Weights of a small mixture-of-experts language model, trained from scratch on English Wikipedia: 80 experts in each of 6 layers.
Below are experts of layer 9 (counted from 0) of a mixture-of-experts language model. Rows are named router (the router's row for the expert), up (a neuron's input weights, with its number) and show model dimensions 0-255. Each number is 128 + 24 x the weight over its row's rms, rounded and kept within 0 to 255. Numbers have three digits each.
Before each expert's rows: a language model's description of what the expert responds to. This comes from a sample of Wikipedia text that the model never trained on.

# expert 41
Word-initial consonant letters. Single initial consonants or clusters starting a word, such as d, p, b, r, sc, st, often after a line break, hyphen or parenthesis.
router:106138128150091122121123133120119116120177136126122117080140091139115147129158173149140165134140140119177151099120065102117179101139139127156138152147144136162165107118109105119143125099116138084118147145153126096160138140184098140121147157106159132127128136154115118160114172127122141143131114126140156127130139128120098124127103105139112119118118063154132135133111119139120102123124141115089105179119149125112089124134115051146097179115157114052119126117154139115106092130112137117130159134133114153091113130129116127142163065101148128139197112141141072115124092130131091158101141168097177132124107123150147153167110098128128135119089100117116117113110097102151118130158163126093140122151155131095181121128142148128162126107089138131134135130109102160133103158145178
up2:134123159068112178140123067106133104145163089138173097132156088125131093139129160099114098132090139109141143137111104152162119101101171131138109131161123104135112172117135143126111146102126125135166138143114132102106153114101167155104140128092149104119130115127139136086112100130156156125123144184128097155117167115114131127128113092120115152089120142119154150100148141140153117148112103114066180146123171139128088146129107098099096120186157115107153145137170136129078104141149149105108147151134116158096122142145127083099113118170137124115109155158102127110125135111114124109096142130113112167091160123164100165138100119155118141139137136102137102149134110107124180071110123127066142183148127107099159141165147141109123148122124143126126158100144147129143090127140119
up3:085157128167157148104122161158119099140191129134072128096169113138111148071120137111132157112123141126149154103126128175108155147108122126117101104155173121178106114142094081164159170121125116067133123135113093138131123108135098087149117131074166122100162142131108115155093155134134162119158131131097078099091147121102144106152150148105135189172132119168126117144133117123150097121150144103133109111114109113108131132128170112131135138109109138076136134120161144155132146129118145135119156136116154144085135112113107156141127152163117135116154123117096167116133156158100105127122132088129132103099117116137122120151145075157126120147120130104130153107084054130127118132153116075131099172108129138092128135128147153119146120135129155148126146135133072111107094107123150
up4:149092108161145167141157085142083110158121100115134127100200155090138121131183139136116167143106153151128102115104119074139158176173110091137128108123130115161108138135145136140119096115112090120094137108108171124090120095141123085172146139139157092111127143088154107111081126127121134121132113131125129110148134143103134116174141155141134119102080154098143157143115093155160139103148151158126144124080103141115142171163136130158116163124168121106132118119150158127150140126115108146132151095096152098127110111145108144132150122121166139124132133160142086132174100154104134133111106098126118112100096147122138141141089104142116123093105129168111089098173112128128135136163119141168102129141145093103119151187138152126104120104122149149144154104081140118148089075128146
up5:119083114123087165133126146131160170130095130119148165125084102166126123122132143117121119114144138073156129136113106141099107133097094182126143147119088142166118137113174120111140093113158079160120126135128087093131131133135095128143132133155144129140117128116142093147145149104122138186121124131143149078135136167169102117090114154131141126184151127138118181138128111133186119123129133132192156140123153110104189162145149152140162161116162113135102120114111072109173140126149119105114153105112172105146113130137110115079132134101129119168181140139140127138127160137134137184108114087130144140150131154125142174119161107141172124131082167119107110126132119108157121066160148125114126113123104141132105120128088141133118123112159145122165169120120142154128144096131114
up6:123126189150136141158106116142070126117159152138114105150112146124084152137131117122115103087117171151168147103150059125116133130142143178173137148122167126116104132152125106162131142108154149091126126095093109123095158149146124128137142119113204136130132087139114125117119170090098147093099172132103086129088175092098130122144119128096120105127127107184080136103122155136154144119127122110119143145120147117167135130145148171106133141090124088126130137137140098087138100139120151107110109184146112148146144136111121112170138122115110137129114115079118103125141159119126131120138147139112090123116091144110127111098102182152122124167153097100144095167140136134095113109144139132174126093131150125105167119158075116154117111158088166128108128145119139127123157104145122
up7:123105093152110124134147137122094107129110121131133061131120092167161122092123133128108151102111099178141113113103132143182130114173159103148120118139154113137167096151122096136154117142114109124127128156152124149103080135172176118116110110089132101135136122102168052137075153141111169141110115107112138123175109109129132100139131090101171105124123114146135174143119154096113073105093174152147130112130157079160144162119137133164101151142109092155095079141172128094119122141115121107124171137137093157178123113125141120132113103108144134173100097141124134115145138139115137132120096150140120145097154161099140097141137145126144133145127125135087152156133109107074165133111135138140124124118110118152124093115117123103111082155192145118118134103109108112116135122148118
up8:085157121132066128115158137153093128109135153147129134138147131129092125101137109159092128130144162118123105130209153125111071070159133107143129142158157113121139118129117137133114144126097135153140142144109076138153101148099161139106084144148119126159117158093148098161144155104144111121154126096096148111137125124153097159144113110150090119085106173091123133141110121155138112111137107162117146132141089110148145112130123142129130133145153155090065156161168126119126126142161101154122105170096143072144132150140152109141184106144148134144152098138100141088106100129152160122130142109105138081136107126155156156141113071116119125145123098133127092130120111112165140084133110116093139146130114106140142123092076102128097127122095129166146092133135120178082138129132123
up9:147117090132119092142160129173132127116141136120086150173131142088111167143100116143111140151118148132142171128144118071134131115127093119126142175142100123131134099085103140092117097156182086130120082132161200124106142130130110110121110104130116183131112156138121111098095116108138180129142122181145146157140101120088124146147098108148137107133105123147127148135138067148147178101132144149114129164094119105097133134106100099157173170135106108120140124131129116118121141099117156132118142117093122133116123076115118131152158082134140140120140102143158134173100114133076181133120124138153170101096117119136096109143132114140141102130088098148155119116176093137141149125139132128078125141141167157121142169129101106122133136114144128146133173114126148102168105141167157
up10:121136123172103138105131084143136146170106125140125110115144135127139094153163111166153108155106150182127165141122170094087128140135121133093138132198108146119132086100077109156157139141149140172127150139125107115120097088115114112102115122146096113109121105125096100106074130159077175089116109109135110171148110135112097130112117156132106112153103129150157133187128101152138123122096142104107108181121105103123115110134105113115136124177127111104171102111134140137145161133117091129157110142127097134155153143128093126102093152151138054145136140142130147118144122072104129131144124110146175096141115117149097110176133151137156137118113153151075114099130118116111119139146111108089163091126101111168152129127162146153126149132164148129114088121108113127087128140116135
up11:139148138161100120104130119146154088140176151154114150130133086113145141158101130118141163158112154157122126079133090149145095108118115133134104160148131136104096143093092112133108115154143127113163138152142125124144161108108091091149178121147173129098130172128107149153085094121117125142142103134115140145141108122141121101092129109145123115109106124095125125118128106088120122105129137129151192098135094135107136158131137105133121175146116136109118131116102081110133144090091113124097137141085137167105113177101142155193100095086142122156161161141176127132092147099127092128131143179151124134101084126142167094131102114129077119152131163136103191112139097137143105127136111166163133130093153106098147130128162124093123123124124170141106122143159120121172091155155134
up12:137123100130084116152136167116158125102161139153145128125107111131082142153107143101136138130125151165121117115080104094118150115120145131150124143152155149102151162094128131134110111155072173109152131157101119169142155148158103128124187141152086099122132117149155101112113132162084136109101110115116088109154126112148083103125118128123125128156137088157137182112115139125167150082165127104119167114142137153091124186135127096114135140145188142124139157141125163138120106110082131126118119132131104135103102139113140132119098120179130103146080149147115092169105098151102106088139131180143157107165158072132153097154098154111148134163108122155118161134151130135098146158162101102159134121151118114131137125127132134163122128123158150139129117184120131130078107109109099
up13:100105118099144084119153146103119100098120123159124120151151124142118159117076148093142132131128131102124152098141110140145109110162113117113086100110132173205162112175121137159119136162103140097120149142106127102130106142133116119121131174140138114087102106153086092118145104118135154158158079131109141147135123114092114102126139106121114135076142145126109108103126124168146114130147106132149119135102102067106127129077087070138124115141152127126148159098145203135114120140122150111107118115131175147113118108103163088134131092129136136097130121139160126180118141143145113116134085192137106139108101139137138148042129158105108139140163147108181111141103087107140129119100161126130136110135115166101165120159153129130158088139134148145119114138120128145135121144115122
up14:127096158130165126095130114147093117114078190107137120106098117124163139114137151103159148096133142111109147167133141140109135116085092098109161168121075120098124077156133122147162133105128078148150143090116124113118119151150137125150128159184181081096094109110116145135106178121104162144126130155150120130138129113128109161144104118107116105132156122085122108145107098155121128143149113111119113144099130170158107165117119108144149177112139121118156134120134088130102151179137069143125121165121087091102170136070143118100154120132133140147126164144110138151149173121162115111118080117116126146124138160162112137087122140102165131116126126175129146126147110157156076136141112129099105142133097123136123120152116153068109125152111128148098134119115141144123147167098130
up15:125145147164094134150146120155145133075158148157132141132167081127121106144150105163131155139129155154159152132150153122087105158161134143131104139178170149137125128153136120135112125094130112142084135143149149121131130122135127161097109114175122136133140172116119105135156138156116123092115114156150128071125150132121100159150145164148139132116155100150145161124147141125123162082157119139107163125096147155127092115143098151105113125130097113127096105134148138143122154116132097109134128098078100137162134163137159167123101199145114119105123132125134092146117130102102112182148135082132128165090051128143109155194129146127125104137144109108176116162148104104097117103144118130101118151060112119094155146159128100132125144095112170103143128125140120167157130100108111
up16:144135136128121134106133128109157100160158096146153125094107132113122099160111100130135156106113161157147162115162125127136111133126142119129127152163164141139135126140081154135147145134115174152108154095119080120118119154129155154085162119101157145134132108113159106160142097120133090101109158112135113159145118125138127137125113105114124138121123143166134122091118179111108115113094145122161130139128173116151156117149168124102065133097128126094164109171139112123077096174126076133116096099138137175145133169138143108161148115139128146132174072118132111102097127114144095151108129122123142143141136168131116138145113157147160156131110120090137085165110092108122106139114134133081185142127154139130120139177157111151162123090077063145069144114134106177141150126125141
up17:144100133165113158146089136147118104119103109171115153147139129085105171107162146113165152159142129132109110130164107114105129109147176135108168101120164137136205135145140104113121142122104163122094133141122167131166119124143116140116112127160164141091162133155110158145122116125091101171154129111125094124117152118135117136167153138133093129125087093120130138111065116132133154108082131116131132107103178120124123119160098129156099126143138136124121119162105071157135114117093122097099141100144123160169149111147103110098079161132150132138110135153132087109146147130139078095088111141155151115145125129109116123115107086136173118174125142136152116078134086158139155109110097098109119145142130120107138176182164106146079158132121113133133171135111128113126099095113129
up18:116144129119134088118135141121093075098114152100093134160106167137141115137171120129120092167138108118159118135167119127126093132133096079099143101095124145150134090155131141124159147159098133135139119100137147123141138149137096106136135131126090168106132131104122119148128096159074148111129153163105124093126135122124086148104098091084163147122124193143109161113149179109113103143154101159124111126125127101096084164066118104117134154125146103133102095122120168114078137146130098146154115147135140095109152151153106150132130095081119158134107107151118089105136154151113134079107163159122123149133068147092119115142082137143119160138101121144113108113137142135144144071134146174159136138124138113116101123094140100133133140179108132139110123127149138127102160145171084

# expert 19
P-initial word pieces. Word pieces starting with p inside words, especially prefixes like pro, re, imp, sp, pl, such as reproduction, prospecting, byproduct.
router:121175134147126150129105142125135131090145125121126130132138098104094105136173140116078147118174111128145133122107103147090149106128114138137140169162147160181158104120087112113135113115153146078111149159129133106136121181106151161130090139099128127086122123125144144108137155114148137118123107128111116144106163139127073097108127116139119114147092113149139134148119122152150130120145110132148124170142142158127114122132081092164139154107150101098127108120149173121103143107108136121147158110110137147075136084119095129189137117171157132114172102185122089139124119111166110105061153187108157136159069066157128147149164080135114133111093115157110149101114127101160145159114131115082124104141143136087137130110162129126124129099094111127137148120131139120150116161128144
up0:125107080110114123164142137141178119126122103122135125121164156122156118157135111160127107079170155107127165108092136136159163111165131116144142123136122150184118105084071128136105129098103097110135129148140145092135136096146159138101147099057120153086157126124151109103123135104114138173101126118114097112151181158147159180133099102136116119157113123166112077154166123094156081099149103161143086165130133099130117079136102131133120100150125106112083095120131118157122121131150129124103160088081121106137103112123129149160114132126114123110112096138144117123129132140120133176156153085131145134152130131144159065116148109158140137143118154154112115136124109079128138139117096125125131150168124153132104153157113149151161064130154129143105129103118162128127138152136132
up1:155172126128128140121113151174144140097174128150125143168149136158156060144134093119141116134113113141114120079132117133158149079111132134073142102158141141142111132138131131096144154098132107138186087104142156159140149128162167090144128148111121119099143109163132075133126128167099115120120148173128128149118123119109128084109122112123163120122132129186115142145140144124082066107148130077141123143106099114106139134118148134151160149082130141124124107160137121093086100152149115091203163106110120150108088114132130148142146150137167098098119080115175113118139112145140098126097092132107113122132091138171145124162144087145137137109149080127123078138143127124117162138143133118136136118126136093116113118183137146104132113127129153138148099132107137142144105108110175
up2:186104152110147153180092122069111142104094129168172147121159109127117114111207121133080135139140096144131126100118118198126139111129137174140135152107128147126127117157110045146112158129084091170131126122124095115150103118137137081137116145107157109103113124111122140144146156118118146150120143115139146083113100123096120079158146112106157113094098098129114145160117128139145122125127121107137139152144105121142163075182090128129139127123129137077133150130138127123119138130155147089138158117114147161134093130137120107153119153104149091154151118134095092145156117118154105160110147111165149082140153114125100134146164099148083080118145130114188095110164144134137136098110107107108107115142154125114142156105125144113128155146139162128137112111108104124123139107117133
up3:134110144132128159130121161124179149097134153117101123138173115191091126107098180151146119145098166100121137109167127095135114108127127146086134134122163121087155065146136137167104108133144169146100147159129093152164107133144148183140117116136115131117125120097126102132121111137149151135100144138095118133159151151124125086110117069110147152116194158103135128190087116102118131141129138083139121127145116133095117123121062151124177160132115155078118111117129117149095114110120137133161129140113134118115125095091131133119123125148112129148138137147150145145114136130127114140145154171122120128129144099133106117105122109165187139160155157164108166129121147158158127130121119172107109124150147118100128111148081094099143121142089159140086112133071133163129093148143093
up4:137122135118149138131129119186128175095119118140122104140144088153140139147118084076140130130134136127149138101147062126135147082140144169131126136129145121122169093179126082103148105111142100166143120178178172097118117130120084123151136136145160137096112141138131130176123138082154156146119108168148151174072114117105148121192119104111142076107108104136116121144098133137106160117162142165106112133117122148176100137100127152137130097151098127126119114130091111146152125118119144125148128155155127132150134129130090102129129132157087121122141100111145111150135104107134107134157163097149141179129114136101100153147117123150184121097118096140140190138102127177149146129120144096106125134096090124106128091136106103149127155161106149101162163099109131117091109130128122
up5:148136126162128094123116181112164162103140112130182175124134116157163136114100165099100085132172139139117130124133147162125110131122092159137113172130141105165094126147140126129133155110137156120146141103141106137139117114133164102139146113137166139143082092123142092154078151128063117127158108182118072075113141134179117151099118143149160111150110135099183169154122121130120106142124111157158136127121111139136140146176089129114151175162145151098105117105134146112096133110107098092116164107142158114107149135090118150140106130150158157092150187158154120138085141118147088116127121088163130139107128124133134091158135149098134125128080166138117141091130133153151129109143143102120122121113123111148154122111130154085179111103108149107109131116115118122103133124106137
up6:105109170126173109121139151141077141118091126134136113100095139133157117086121152134150127099173169157137152121113142137138155115157147073094165132108099142116146123108150066146135110089170156124139114113114102060121133157108100152129108082109104116122136105114092134087158098068083134148108150117098117106128136095125070152106127136122120080117127138161110106111103102114138143127098137158132166105131177128144109124138165129163146115127170145148175157115152163101122147071086113114121116103118139155099152133090081121120147110126133143091157126125114107164138136106142148145128106162160148128145119143144126140155114135154144130113108135128113126116144120131132119154066142120154096157134150135086124140108112148162115128140136148128136171131132145107120095113066133
up7:109174095175104143125152117155136122127134144122111104140155142100125144168113150153130097099137158133119115137131107150113095123137129131120149163128092160152174102116122144127138102124105099094135088104157163155090165123141127150147128128121170154148084146172125125091118116188127100115103100115128121176085134125115117141151140147139102124126107139084124116076104147130141133102124148120162118144118154127132121121111098088150140120160111109164108123081115118144128134157175129103096136134096100083160125113125138099127147111095150193111153157167147130129113131091092106152111082109105098121124086162098121169146135146130121135141069131103153105108122157112108104143125118069154119145134126104139152153121153151106101175094150119085118101128080156184135134142150135
up8:159161124173111122142112172172105137126162135159134091091090135159112091142110128111128123160151161094122135150171140105131149120127124140131130117128136130156162103122060165161100114161153136149146115116132136105128131136148171146107105133127152125160126138129172150075112136127135121119121125134123133086152127147096120133120130163118107130128170152108162154080154082141160144084125128148131118151103158132131162112146167127160139103172165054108118149122137110146126095121108118106112109107114136100107129149144106107127078137135102128107137122100150119114175075155058128164125137121101117112160108142080146110115102108138085111147114145150118108128083096133154100126099075160127177124116129153110147151139083113136165148115133142069126129108143149135149104125128139
up9:128105131096147122148124098144121142105152098114141170154117171149117125081166114105115117158150148140138178139109105140118135079162139130139147160140128172141193153130124112118107126117117106103093101151133144125084123138124142148127097148115199101151166137096110104117112111163085149153122108133144095115104118168129148140099149144102142138159118120118118112133111142095153188103106126134118162121109127162106105150117117139124168159151134091149114081149124179101131157122116141136136155130105129117152102142161140179125142096170137152120123108169111135087139158140136118120131129165123150151143102174103141138130151131128166104162131170122109100123098151125123124181136148087062098089141120087146130136174151114137125167151147137127139133092153119100109128170117177
up10:130095090138158117147078099123139160164126156135106125143120137121118118157170148111126116148104117132121082145125096154095166159122100126140165090137152104116114109136099108153178112157117109153132147141122102106102140137109117142152121155137142097123155080077118088133101156150174146152143067148144141159137123156126158147171178123111155070119110163148110135097107128131142140138152088153124130121106122120128141153063128103140132127115149126151092152153129138090095143119082079141084147146082143149133124150150120169156154173133164150114108163186097106135143158114116164113137105143161129092134100103107131091121103108129131113143167116128139104103153109107098142128164122088096126082139126128130162135145148119109152121120141096101125164105159127124118144146129108
up11:143089118160129175130107103118109181152149115119117101116131102131131145137136145156131121152177150118122100151090157137150118126109136123152147127146099163137135097181125166137111165138118193094146118154124063084159129145158129175123131126154148087126172114143122144150144154146131119138127130135134151119142146080127114111107126142089098138127130172121144113136113079115104135144077143092161141096107128098105154100136093096168079130130123196161136103116113127125146166165143117135102120113171128135148158145132112077151127139125164140120138086155090138135110165123086108141096144150117142094111127093102118141097136083114155108127111108107101171139131144190110110108129161117107119124106150129106144133127117120110123133178113130138131129122091109136092161143161095
up12:178113145148115148123145114159139106131129118114134124135124117144156125133145118073122145112131179119115116115163145118095123135115123129165149162115116160172160093111093121131108111124169117132109091096144117108132133170131133131129155103120146089105137092136153136120130110108122112148175147097135156117086102108098149121110068135137109164147122095202158122153125114135136133104140103144176124123162169142110115142092117166083162122104115132065130140123147121113144152106142104134104109107129148131103126144108164145146141142098132107172156112135176124150130111109138096123126158116143086108131072110170118141149145101118140168091145092128110117178161136133146080157130141095140136084102137117091102125096105092136142083113166145149085124101143126073135178134124108
up13:104144160148133162093082151103178106111143103119111081137131105128101134112162084103150101148142107103112145120100123172104099101120106140144145148164084088128140080177112094115131123136122121113143114139176075105101163152149110129143133157100147128116100157138125137153116122103145132152124117106124128177094161129082115139123116101150153128153130141118117104167185127119112124102129121119171128103129144130127121078091115121119142145121122132107108101082156151130107140147173123131157129126105073186115126128145140126166110111142177101122159091185131139139146122145131135111135119104155137130115096123106117106122141091139161112095109117157119166129109155076151129123085116138128116124172137085122078152126108147117163117157149153142085108120141151145137192112129135
up14:109119095136110131121165118130100130078131170138132111144110082127163131199156118088131115129161114135132121110143155159086152165122143150079128116133173101093087105124122120129152073136129139128135093117156144121151121141153089153128099088087118123154109156142101126126122101199148129121099086127128134104121092113118080124137175125140149136155117139093108090070125123151142102107120117119115163128122152155134170135120141126121083134121113130135077141160161129081109142173140077108128146134146116167098123119125167137164143141132128126134131162107120115114117153133088128113153113112106116127143129118159116156093162139158104197125095122106104143113136139080156124122128109099153121152108130073139093128131134102117166096159143124099129143094117124156108135163139127
up15:139106152106148107100156134111146157105127186128152142116128131120131170131143174116103101123110148103126129105159114126115128154132138088150109153134153111204114108131159133122140093131137104094102134126101102107094136124118120173114155140114129093081098166117118177097121149098108150136149147095133187135147107116122130117134132133123086103070135105124155189133104130114131171159133158110138162117101130119186108115165095164149127126149100139139154138102124138156150113098108094134122159078125126108172126143129133111127149159143131122139135175184100117135146106109171135126117151105148138150180110106113145139112120127173073106130158113140102137129098098118118145156142112128099130155109108086109161151131157125116141169122130104121157084119075143105158126106152098
up16:135099102143127142104124091135104138158156176096136116139153127124126172108145196098089103111143122129107156083080158155139150141143156124146130135110113135142184079133078097110140084162132121098125097140130112174118127152112140168122139100148117135123091089141103133168109109138160108093151109144114135109124189118110112159124102143143130128151113154116108134161110144136144104091159138129123129161141158145138124179131102097180127122179167161113148105123143113107120121128092156151135141149108139095120134115109092117122119076140121123167167128137125089136123145106187121115106138099120136104149129085140101129105137093155137161106130111138110098121146106086086146123138110092102119142143159158116123135170157121175111151119143101146169123123137109107171120100148161

# expert 43
S and B pieces. Capital or lowercase S, also B and J, starting names and words, often after a colon, comma or table bar, such as Sameer, Searchers, Saint-Saëns.
router:146134116129075131145139145111072151115176129077134115132130116115129084138142162156114163114141135139151116085132100175148132132119108131163152154160165108116150105130086096126132124128121151119118157121122139111149115123165122111114152114135116112100112132143128172094122140131159110127150183160121106116126120134094137090141140102145148131156144158151157127088107120164121083111137141073134157155145152167087080115139122116127137129101189110107124128107119123129119120085082137111153125113130100150098110110135099095172150091137142102161191112137111126120117149104142102109117123152119156127104090129182123142168119117108055155158122148114114129120119100110104116180131133133064146171101145135079146150130147175097155099101121109116098113126116120141112139132115153
up2:078118122158115124129135091160124118131159086126164148138135131124116097154101131145150148119195108129159137153102134081160104095150142075128136130160127115140117106129148119155098153088143126153128110075117139115143108155119098147110121152141182136122137140130165136113138116145106090115143109127156136153115100112125114146153126163130137145109081142145148136141109126151112092165108141107122123110148123139137131106165110097092128101156125162085141137133189122131127129155148145173125117139126154120147117140141156071132101108113095133157121107113125135145136146126089133131113177110126100122120119174139149123111173140125098142086132130127139092115059135104175140176145144136114139091100087124183189149110134133130065102132092119156179103155105116159094115141129154
up3:117122143139131128110142124155144139123128134107138098160163108147139123109141121123130140128140107091125110142154104160189154134056154103126076087124164103129149121112142100087163130134123146150156146093093133141113111126110127122141115134141125108084180118101129098135124124153143154157145112134156106109139170148108148097120181155116154100158117129109171150140158089126139077104159146151134120156105125126167103072103093084156175126142132115152102152085093134120145121137163105147109138156089122137123138084137135121088134094135095151184096096146117134114094137125083126098130122135089174139115120160171129152144127073158127118120126140124141109160083102117151144124146119145099102136123133144127145160142133098137107107128166078123171103114157140127089168125115139
up4:124108100109114098177119150139117113150122152123151180119102117101102086185082135168148122124127060074105161107118118113106118094148140129111151119148133109118153117140130133110135087130142153139145114159138059114129116129195122101075067147139148108115123100113134126151129134132119136150122157158130175160149103103103126123133136129159125121107195157166098132119138148136133097154120105104111089134122126135144118108047113129151150139123142141113135131122095124127130153139136184115138158126156175122119096101118133092096152139163117109141137111139118128138132163118136084130117119143123181103121109156169126131150140135099166076127159127145119183123100123125130141072143153145128116141099175142088136151119122153133145155108143111145131111107155136137157150122130125
up5:129135104100131145140164115150170144068145091088113160101128136105142092135170135093151166153154148118142131120141164067121136110128078141112170114135117145126141159166114129128119121146159161146114129111152121116153077153097128099135089106184057169134107106118140128137117109132118114114150155138167159141132142113112146117110117144117125121138141112096118140122117131112102085163129120136120128148090139187117094098137118114113150082156089131121117121122160114154133137120120131143112170147098169145174135157123130114135177127141148173152131120130171135149152120127130095107129101117143156098091131127140106110141095147117062171134090188109086097062163102127108127140127101122127091111136141167123125110146127162118102127129091117129162144139136143104128130103123114
up6:136091127112141119147119145166111154169130100090131142163102126134120144110094158115145134104101094157133126138120161155167095101140148141161112135091149152101149114123116154109128126137126117097162164134142118128140107101165119133107115148092131123154155195138171155126099124137164109126124120110122110107117156110089119145104126151131143136134137167140157116132123099159163162125123150116133149103123124153121152126117143075136155121105140148093121119165123117145133129056123113141116176062141151148152153139106144095122111099127160089179144119158157087170050094133161085125143081152099118118114148119103120132123108098122117166157125155139160091116112150151134157140072139137100155153096138128118123110155133145126119110059156117139092131146139093116129163143114107
up7:146101124118112106127084136160146095138133129155120113130111123114075138083166101114171146137131143118136157120163114147098115077138093173136127113113116113149154108104146125160130145133152118132139126148141138133094143181164126166124111102108113141153161146127136122147110125139136133136169120156113116129131149169086175109150132136160124156085164125125133109103099077119168090066107140115150085109114127168130115131156079130123163135142113123125091142141136161142155078103126133117101146112130107130162111155134103119110105102087113151153121123155142120155139094137106145138143112138164137132154140127125179145167139133119163114150092104175147139125127129111175123120144141175088148102100114118124136128156074094091093125114155055111117098069149119157117140114145159
up8:109113140151107103088143190133172143108143115104141178142147101142117144126133096122150091139093138143140156164113120116161136091097152104164132139154130149109133122101109087146145141099138108143177148127174116140099161170142103110132140150161094183095135093115146120121094091116119145129115143170130096175117116153114126152138177107130147159165124153147112142174143165137129138145131120122154103126117117092115108092086134134095134161086197094114109165112128102103149109105137164135115147087144156129117160137137124099132105138154145109137121105130129162105136117132162124113124119081156134149106108148136098144130080145090137195164095124170099146129141097125086103108146141118112157116112148139135134139119129121091126129109156102120120176082097136125141151132110115
up9:117135114155133112094127140135137135151101099107084139132139107135098101150122147133180099162137129088119146092070121164099116106081118124117107149119140140172156117148133108127159100131117110114093088147129106143108134155140146149144109131107166150140142160117079149106146127092169122138170157121096108135123114131142123150158121115178101089134185123134136120107124111127099107141128120130092105147146140086165137134128113119174139138125165129132156114095146130152077165111130129103180144192129128110108136115114122080147079177092130155101065120158148130129160179142146112131139117108127118112126146128137112164089173112101147092137150146145126131138120140129108148150117135154106124159102143102132132131152103132097123157137164133092121140052096115127127065137118119
up10:145149084083088116130107128078161130099132156141153153120142203121087121161115090077116134133145126107169139154118131107128193174156125119129145139159146180126172155157092141147139135126137157136122093114126096129118123152170125123089117120122122137107113138114106144108104134093093107141139112162161137160146112119144097091139138126116107098112148139162089133085118105160113123089121166111094134109120120161096141105097142146077142126152120124103141163162128094178169127122098127140145111117100123118116083128129110091156104093166135107137146118167135099106150124122118100110129126116138146193137104146102164149143144094150134098144147153121104103124151129088115142142125159128145113111131112124107166166107108121114138090170117094124165088139117131159148118145125136
up11:126095189131138107154126074143153139139111126131130171130136119163126095111101122127110174145126113144168127133151108150122085111166131102127099103137146118165141133111130098171107117119166149131158126179121162145142119147116131132127131095130114110108145133102129106099100118113112152101098154126158098156140184067136167165145122130162123132135127124145085124127174166116173124167152092123114095156165139139137135115118159134178114121116094150131127106092147140127119143092173104135123128100125144152133073139152151135122102070141147140153112128107128133110135121096098117187078120182123096143122142142139137116151152112117128135114120153125147149168182101107147148124122101103156115133111120111132198129109132135143119164115168148146131116073177101136107152102137138
up12:141145089149156140165122105170132101122180089107133146129104125134122118128060094092152137108109141113116118117163117119160105118087146121164155148107162144094127111147147119126147127141102114050128171170126125135174131115161091120100166140132139086148141095112138129133165112172087155115160105095137111110143145106119145132114147091104143107149136147131110120097149124127120131141172156094133119150128085158125106117129125100116130124128128133163151093093084132131114153100103109111142175114118094137119168083102108147158149100148128153121158119116106125115135135137146093144147120103135194111119078133176185141126134124133074085130120154113102116136130128117117130135146153129139149167133118126089157095122085107132101102163140171123130125142107158109133138165133169
up13:101117144121143140093156128135111178109153088093107156129100131130131120146193104104137143106075139150143137098185101127130146121090116157143145135101153138112106100127089130077169079148128139140136183147151127135100126114133155122148154135091137147135141120116146153132122115159128108117113166150125091141117136127080148137154165130130136123107105189149146086098112101161138074104125158105112135134164111091155117112112125142159139087093160081171139115127096154110121166129130118119125126141162152095143118100118129138158097111126131153156161132140141152061080160110108101135123123066145151144126075156136165169128137129135130091131162096134110105136140091118140092138114134079097141114115148108132134127124141138140165113137085139134111156114126111096146125136125133
up14:147130116152134165105126152138111119151130102140122141106108099144138111156114141112153139068097082164141133113112073156070145094120103130163099132110153144089174113084174112132173125121110140126132159112127090143121106139170097134121120138138116098114112085119130142148098115157164073138137135185119130158152097122115145123072121121150156109130149131130144153074098136137115173118108139109187107093126160147152170182120137131158123121131139136119127144137113105143133107170152154091155110117109106101148158136104139125122151116114149112108147132122131131075112190116123121159143143142145144091118140103098145147139161149151116140127142150157112116083122132128137132107138108171141139132111150146085129139188177118180112135154103137142091119166151106127142160132147130
up15:127127091123122120157158172109167147150182158144139155123133100111127109141121108152139083099189102124149098139106130139141132145102108139139136146112149167180109107173104124114163119133101144104139161139113136111103085065147127108113127063152135114093088149122161126108101123133130121194141096132101125094138116127130123101156112155151143111133158152140148121116148132137088110099168139113116133162184118175120116139111078097180134148147138145123108145122108133086133107128128158128164125097119173170115138139106116105121190076104135121156115090102092118120074147102141138138096100168145158144106116125139105142116156094108093146151131133124176101109148121135079149141139140111120137158091105155127140143112138144139150100134130151118137125150110106110133142129118118
up16:120133139124132140156127094178114111080131108141120112092160160132120140144132142148110133141130107086141100122122126123142119120164134124148143113118111132150147102143105116154133134117116160120151137148139135116083144122146074167117104113121133105176145132110130163159188166156115147143146134153099144131075126119121092150112079144138135138115151141116124131090135081161154140160123172159102151086110108155115144153151145107114137073107145140059087117107158111123117122114134128133125131137161160140136138161161143121157090113095123126187139133087120127146145139115167131144147121129105142122119103145148132129146123150166121135141123114152097082159072086143144104129078085133072135114108052108134105171160136127121109104171161136111096081136113111116110142133169104
up17:082128090144143137148114103110109091122136164115155131132188106103134127129125161123098140091151172155122126129133132118121087121128126120126127131122133192120084116134128165161113132122145169091135161084147075144122121129123122138135161137150128126129150127142111093146136147135081084096161143127164101158153125072143123134166128118152130108134111163152102172111087143146169128122126130106115159154144154160126109131125137148141127113111127137123116163122090132117080151139139117133085122139082129153173129130171116115079132154116112140101145111153119140118109178140147110108150066099100126141154097128122177141164161154142129150142122072128123108139135103106152148103144117128141140123108068086114195144151137133121151140060158097143136104128122104103097110157108127
up18:125106143162119156147130162162150155115148117115110094165120137140137077123154112133145120124168149110144139125141099118117095111099159168127092102126131158111163129152108154107111087097143119146135112111165133107136109157150112107114098119113146183126106123159101138181065103098137153153088133137102131083119111098103104121147129148149118112125132142183132088113123131145112137126127163127143104146157097133129156167134173138137129110165185090118122105122154174173110112091176143143152132184112094119104155121100091118134103130083155150152111067111090119119128139098123100172129131123129141133115182116144106136082120071115124123103115152134110106198113179103152121103103134109125147109123136123135148121126118121156141156135117126105125141110131128136099127111098153